From a checkpoint of a small mixture-of-experts model trained on Wikipedia.
Experts: 256 experts in each of 4 layers, 64 SwiGLU neurons an expert, a softmax router, a shared expert of 64 neurons.
Below are experts of layer 5 (counted from 0) of a mixture-of-experts language model. Rows are named router (the router's row for the expert), gate (a neuron's input weights, with its number), up (a neuron's input weights, with its number) and show model dimensions 0-47. Each number is 128 + 32 x the weight over its row's rms, rounded and kept within 0 to 255.
Before each expert's rows: "comes after" lists some tokens at least twice as common just before its tokens as in all text. This comes from a sample of Wikipedia text that the model never trained on. Tokens count by the router's weight.

# expert 24
comes after: " of", " and", " to", "'", " with", " by"
router [ 90 117 167 149  81 108 114  98 151 111 190 116 103 130 156 140 136 120 121 175 110 100 109  76 118 136 169 102  84  91  91 167 127 226 144 103 181  80 138 161 141 174 160 126 111 112 161 143]
gate0 [157 147 172 151 183 139 146 158 120 114  90 142 141 119 106 136 110 122 156 116 150 127 124  98 101 157 127 127 134 129  84 117 106 182  87 141 110 100 143  85 127 138 120 108 153 199 113  98]
up0 [132 133 113 125 153 151 116 114  94 151 104 209 195 121 147 117 113 115 156 100 124 172 121 146 167 122 136 166 128  93  93  80 135 154 136 139 102 132 126 121  87 133 121  95 108 113 122 198]
gate1 [112 119 136  93 109 101 134 131  93  75 130 128 105 148  82  97 107 115 103 138  74  97  95  99 159 171 150 133 129 108 157 130 122 140 124 123 110 184 169  30 139 118  96 182  95 111 175 106]
up1 [106  89  97  92 102 165 110 158 112 116 172 109  92 125 145  94 147 106 140 136  86 156 121 113 132 176 145  91 114 157 136 156  99  68 157  44  97 114 165 145  81 129 152 203 143  99  94 146]
gate2 [192  88 133  97  64 118 102 145 122  73  86 154 153 110 143 100 137 179 155 130 132 106  95 176 149 119 133  94 171 180 122 120 145 116 138 173 136 132 147 147 101 111 145 118 129 150 111 158]
up2 [149 110 150 117  75  84 147 175 100 126 113 129 124 108 166 151 165 175 159 138 136 106  93 165 109 149 109 140 129 115 103 164  94 108 103 134  45 150  91  95  95 122 172 128 150 182 174 178]
gate3 [113 143 163 101 186 136 110 129  70 163 141  93 154 148 102 106 168 109  77 124 145 160 116  69 114 135 115 144 101 123 136 166 103 152 166 170 119 115 100  96 116 157 157 171 165 129 125  88]
up3 [114 110 105 148 131 137 116 140 148  95  17 161 136 161 173 113  98  99 194 120 145 104  97 144 137 105 160 136 117 163  95 130 132 137 114  81 161  92 131 123 172  94 114  74  83 115 114 171]
gate4 [115  87 134 136 191 139 100 163 145 113 164  84 101 158  73 142  45 136 150 116 178 130 146  78 111 182  96 109 135  92 180  76 128  84 119 156 109 162 190 126 112 162 116  95  68 141 145  60]
up4 [165 117 114  98 161 132  71  94 186 161 158  92  70 153  93 138 128 130 144 103 162 120 126 153 109 125 117  65 101 101 158 126 129 119 113 158  43 160 162 142 129 159 128 152  84 103 197  59]
gate5 [187 123  79 168 154 147 153 131 158  92 126 151 121 103 178 104 167  99 114 104 152 115 114 225  93 154 151  95 100 138 151 147 111 155 147 166 104 119 139  81 118 112  85 152 116 131 128 196]
up5 [185 128  83 178 149 104 122 146 104 146 105 168 154  94 143 139 156 131  87  77 123  90 102  97  74 138  91 163  78 151 193 120  87 111 143 132 142 134  94 180 102 163  92 167 134 115 139 207]
gate6 [ 92 114 110  68 118 113  61 114 167 147 103 176 143 115 107  79 100 108 156  26 140 149  72 127 100 144  94  94 104 189 176 132 144 113 103 142  36 147 185 188 124 129 106 134 159  63 101 102]
up6 [119 115 117 104 157 147 132  79 188 136 154 102 102  97 138  87 120 131 142  94 164 129 146  84 115 137 109 123 112 164 157 222 113 110 147 121 103 114 229 105 137 127 193 106  91  49 110 125]
gate7 [127  62 133 146 193 153 142  99 118  95 153 146 152 148 118 173 164 144 131 149 190 136 126 136 136 136 113 136 132 103 128 156 114  74 155 141 140 146  74  81 157 132  75 146  85 152 107 175]
up7 [118 118 148 116 160  77 133 136 110 144 123 109 133 129 144  94  96 133 126 116 140 127 142 117 111 111 113 139 108 145 180 207 105 133 110 131 132 105 153 162  99 164 181 149 165 114 150 116]
gate8 [132 145 144 145 116  97 161 101 108 128 139 122  98 107 195  90 151 176 155 151 105 123 114 138 122 137 202 100 140 144 102 161 130 169 175  86 118  85 112  94 131 161 149 119 105  88  79  97]
up8 [122 120 134 117 183 173  63 144 158 113 194 162 152 139 103 148 116  76  99 126 118 159 170 106 143  59 103 166  87 130 129 108 148 124  90 197 127 144 102 178 137 113  82  88  92 139 144 201]
gate9 [102 114 114 154 113 139 104 159  59  77 112 117  89 118 100 106 141 152 119 131 137  99 134 104 121 105  97 131 143 133 171  96 120 127 113 151  52 148 112 105 135 141 156 177 146  79 188  62]
up9 [106  91  90 133 101 126  89 143  96  88 143 196 116 157 127 151 139 138 137 123 125  78 100 121 128  98  92 155 126 143 125 136 113 165 166 126  79 156 117 168 120 116 158 142 101  85 141  74]

# expert 105
comes after: ",", "s", " well", ")", "),", " School"
router [ 85 120 152 152  85 121 132  63 180 102 133 114  90 109 161 167 144  67 113 184 103 125 108 126 129 131 156  85 102  98 123 148 195 202 151 110 136  71 126 148 179 125 165 150 107 118 148 120]
gate0 [115 112 121 154 188  92  87 133 125  52  96  88 110 108 123 136 149  43 137 117  97 102 140 128  67 140  85 157  82  99 112  52 125  87 124  91  99 143 151 161 162 132 110 158 144  52 100 130]
up0 [101 117  67 121 172 152 115 163 131 120 133 131 206 113 137 113 147  88 104 118 113 147 196 117  99 183  92 157 104  79  88  87  99 110 162 135 130 160 136 179 137 110 132 167 140  64  62 144]
gate1 [ 78 119 145 172 146 120 174 137 140  81 134 121 156  86 137 120 153 148 134 135  68 128 108  89 146 104  65 116 180 128 159 122  85 152 143 139  54 166  77 139 148 133  89  67 159 148 144 146]
up1 [121 118 126 117  89 118  70 155 126 132 144 119 152  81 105 102 131 150  43  86 130 111 170 129 111 122 124 167  88 120 137 158 117 172 171 141 125  90 139 131 107 140 133 151 164  82 154  95]
gate2 [107 150 110 128 134 121 124 121 124 150 136 162 113  85  83  88 149 145 138 175 122 153 158 145 174 133 112 197 134 103 150 166  79  93 133  48 164 144 189  76 139 184 140 124 147 121 179 189]
up2 [123 142 101 132 110 116 153 126 139 136 187 150 135 109 156 122 149 122  31 167 116 134  77  97  87  77 192 104 106 139  90 159 158 133 133 129 141 144 104 121  79 113  93 139 162  86 143 120]
gate3 [107 103 167 149 141 173 133 126 114 137 147 113 116 112 138 179 121  99 105 153 115  92 108 134 126 110 145  70 143  75 116  96 167 127 129 133 186 132 168 180 127 161  81 131 162 167 179 128]
up3 [112 162 134 114  68 101  94 180  82  99  95 133 144 146 140 109 162 160  87 129 125 100 148  93  90  52 118 194 109 119  88 160  83 192 130  80  92 141 150 152 106 107 113 118 141  85 163 137]
gate4 [123 115 129  67 102 192 137 127 151 159 151  94  54 142 145 158 125 121 120 177 112 129 159 137 193 201 155 119  78  87 128 171 107 154 106 124 136 140 189 121  87 122 150 180 133  94  81 155]
up4 [181 173 153 139 156 106 126  91  84 141 133 154 157 130 171 114  88 139 100 104 154 123  92 123 123  83 122 200 116 177  86 107 160 117 148  92 142 137 165  69 148 131 119  93 155 136 214 118]
gate5 [167  72 169  87 168 143  55 164 155 169  89  72  85 154 142 157 142  93 169 143  82 175 127 101 152 190 141  95 120 132 137  79 128  64  95 143 141 151 127 100 168  93 146 167 133 157  96 105]
up5 [129 109 115  95 109 115 102 140  86 132 147 117  99 168 100 120 163 136 111 164 120 143 171 103 140 177 108 129 131  67 149 144  97  74 156 161 130 112 116 121  81  81 113 120 145 137 100 174]
gate6 [126 115 128 146 130 142  79  99  96 113 125 126 100  85 209 212 144  78 125  84 145  53 146 106  46 117  99 102 137 122 120  89 101 127  92 117 110 133 178 100 173 133 137 177 165 153 145 137]
up6 [146 113 147 127  90 101 188 152 148 120 179 163 124 102 120 153 116 124 101 162 116 166  86  63 105 110 115  94 147 119 137 125 149  85 163  86  79 105 107 102  81 102 121  79 123 127 142 145]
gate7 [122 140 120 147 110 140  66 115 194 212 146 142 201 180 131  35 128 129 113 108 207  82 101 142 132 145 126 129 118 131  86 143 135  86 105 138 167 123 185  84 157 123 161 184 142 101 140 154]
up7 [123 144  88 115 105 122 171 135 175 177 103 120  81 111 138 112 175 141  97 110 106 105 171  67 149 160  61 137 112 134 105 131  57 102 128 146 162  90 143 140 130 143 147 161 134 159 113  57]
gate8 [118 154 127  97 145 107 112 130 111 133 119  87 111 142 164 110  60  93 137  91 147 106 150  98  87 145 190 124 159 142 109 102 136 178 158 165 128 102  92 130 133 125 122 155 165 132 137 171]
up8 [ 74  92 121 115 138 146 108 111 166 142 104 117  49 112  59  58 135  94 197 103  67 135 140 124 195 188 147  88 142 113 141  86 122 123 150 142 108  87 116 180 197 156 132  65 102 115 113 128]
gate9 [144  88 176 106 171 193 145 129  99  67 107 104 142 169 212 139 102 109 138 108 132  99 149 122 112 147  82 131 125 102  96  65  92 202 124 142 112 104 111 146 209 138 117  53 150 105  89 161]
up9 [147 159 129 155 157 127  71  87 167  75 107  90 167 100 112  75 146 135 130  92 146 105 141 160  75  88 164 114 145 148  81  59 110 119 113  79 113 153 202 205 120 111 131 103 166  45 111 148]

# expert 174
comes after: ".", ",", " that", " for", " and", " with"
router [ 89 123 200 155  67  87 102 125 139 114 163 120  96 119 147 132 159 147  80 179  97  61  89  88 107 117 153 107  85 103 102 164 138 192 167  94 151  94 106 166 123 142 181 138  95 102 165 130]
gate0 [143 133 120  86  97 124 119 130  89  62  55 153  94 147 118 101 120 148 129 158 145 134 110 126 133 144 113 158 157 105 142 133 109 158 171  94 140 120  78 152 108 126 187 131 137 173 119 157]
up0 [120 121  79 131 104 145 191 138  76 129 139 155 186 152 155 132 116 126 166 144 150  76 181  75 122 154 122 149 169 142 192 130 121 147 101  73 180 155 175  84 110 131  61 125 106 115 161 155]
gate1 [126 175 178 157 138 171 116 110 168 120 131 127 153 148 110 150 135  88 116  51 119 169  83  60  64 144 176 159 142  91  97 103 127  95 141 133 119 132 162 212 162 209 113 110 101 120 141 113]
up1 [174 171 158 136 102 176  95 153 106 137 100  91 121 144 116 103 171  99 157 124 120  96 137 140 122 140 127 103  81 147 181 138 121 128 132 182  97 208 130 180 141 177 130 118 148 145 145 153]
gate2 [143 104 133 150 186 111 149 124 225 148 173 141 114 131 182 146  88 110 101  82  98 133 135  59  74 123 106 136 141  69 122 123 144 122 139 123 122  84 113 160 159 156 148 109 123  97 131 131]
up2 [148  87 169  89 104 144 141 169 157 138 138 113 163 129 147 102 145 138 143 105 114 101  94  67 130 151  80 164 156 131 146 163 128  65 118 155 143 119 193 115 132 183 138 182  67  80 164 112]
gate3 [ 76 167 184 144 139 108 158 151 140 127 144  79 163 136 103 161 194 114 120  87 131  94 133 132 101 124 100 121 158 135 102 114 112 126 128 129 137 114 130 131 149 116 105 162  66 203 158 110]
up3 [192  74 142 130 144 115 183 121 161 145 138 147  35 150 125  96  64 118 151 137 148 150 133 136 182 161  82  94 110 159 198 157 142  50 101 148 178 147 136  54 106 156  82 114 157 104 101 101]
gate4 [136 133 168 164 166 137 133 113 109  81 133 108 105  78 123 140 129  88 147 117 203 165  95 104 185 147 101 111 116 185 100 132 114 105 198 102 104 133 109 154 172 105 133 127 110 143 132 132]
up4 [129 106  91  98 152 136 102 132  89 152 102 157 166 151 131  92 134 143  93 122 147 142  75 112  95 149 115 163 137 160  41 147 139  70  97 181 163 161 109 105 132 129 107 133 159 117 135 137]
gate5 [117 126 158 116 152 102 120 135 188 130  98 150 138 114 125 108 226 129 146 145 168  88 134 160 165 107 158 130 113 122 140 165 112 165 115 111 128 105 110 170 135 129 101 124 127 162 176 200]
up5 [147 130 129 139 139 154 131  74 142 127 106  83 124 111 143 130  74 133 131 115 118 119 109 147 121 106 139  71 108 136 171  87 168 114 157 188 100 119 104  70 106 127 149  81 109 102  91  37]
gate6 [159 104 186 104 198 143 161 113 147  95 159 113 123  72 122  83 136 133 184 196 100 102 177 137 177 136 127 117 116 150 154 156 119  96 124 149 168 135 140 109 109 117  98 166 136 141 177 174]
up6 [161  95 141 144 202 107  81 124 133 104 159 127 143  79 121 117 147 139 115 172  62  89 158 206 124 166 157  99 114  49 147 101 132 106 115 120 112 158 142  97 107 133 116 186  61 136 109  75]
gate7 [140 108 102 162  87 121 107 147 112  49  95  82 119 118 149 109 142 119 125  95 115 131 177 132 131 136 128  91 102 190 115  60 105  96 139 165 164 103 117  80 143 177 118 138 177 125 190 182]
up7 [100 154 110 162 111 119  88 143  89 140  81 126  73 114 141 111 145 151 166 101 149 116 171 114 124 105  92  89 114 191 132 101 115 205 116 149 157 121  94  66 112 145 156 101 135 118 155 209]
gate8 [200  81 128 137 113 110 123 110 131  64 112 169 107 106  90  84 129 135  97 100 167 174 125 153  77 137 151 144 167 135  75 100 103 144 114 108 121 138  50  61 108 114 129 114 102 122  95  84]
up8 [ 95 115 114 128 135 124 146 146 103 151  95 139 111 152 156 152 159 120 152 135  88  68 139  71 115 122 106  85  76 148 220 145 135 164 115 125 141 144 167 225 149 153 127 152 185 107 143 184]
gate9 [160 193 121 150 131 127 166 102 210 113 128  96 157 137 157 165  99 113 179 144 178 156 110 105  86 227  77 168 124  92 126 140 138 117 121  67 128 173  80 172 139 123 149  97 141 141 151  45]
up9 [ 82 109  95  99  58 107 126 115 114 118  67 115 121 134 162 158 135 129 166  84 125 136 137  83 154 138 124 199  52 169 138 184 142 117 144 170 108 141 150 161 147 106 182 114 211 112 149 111]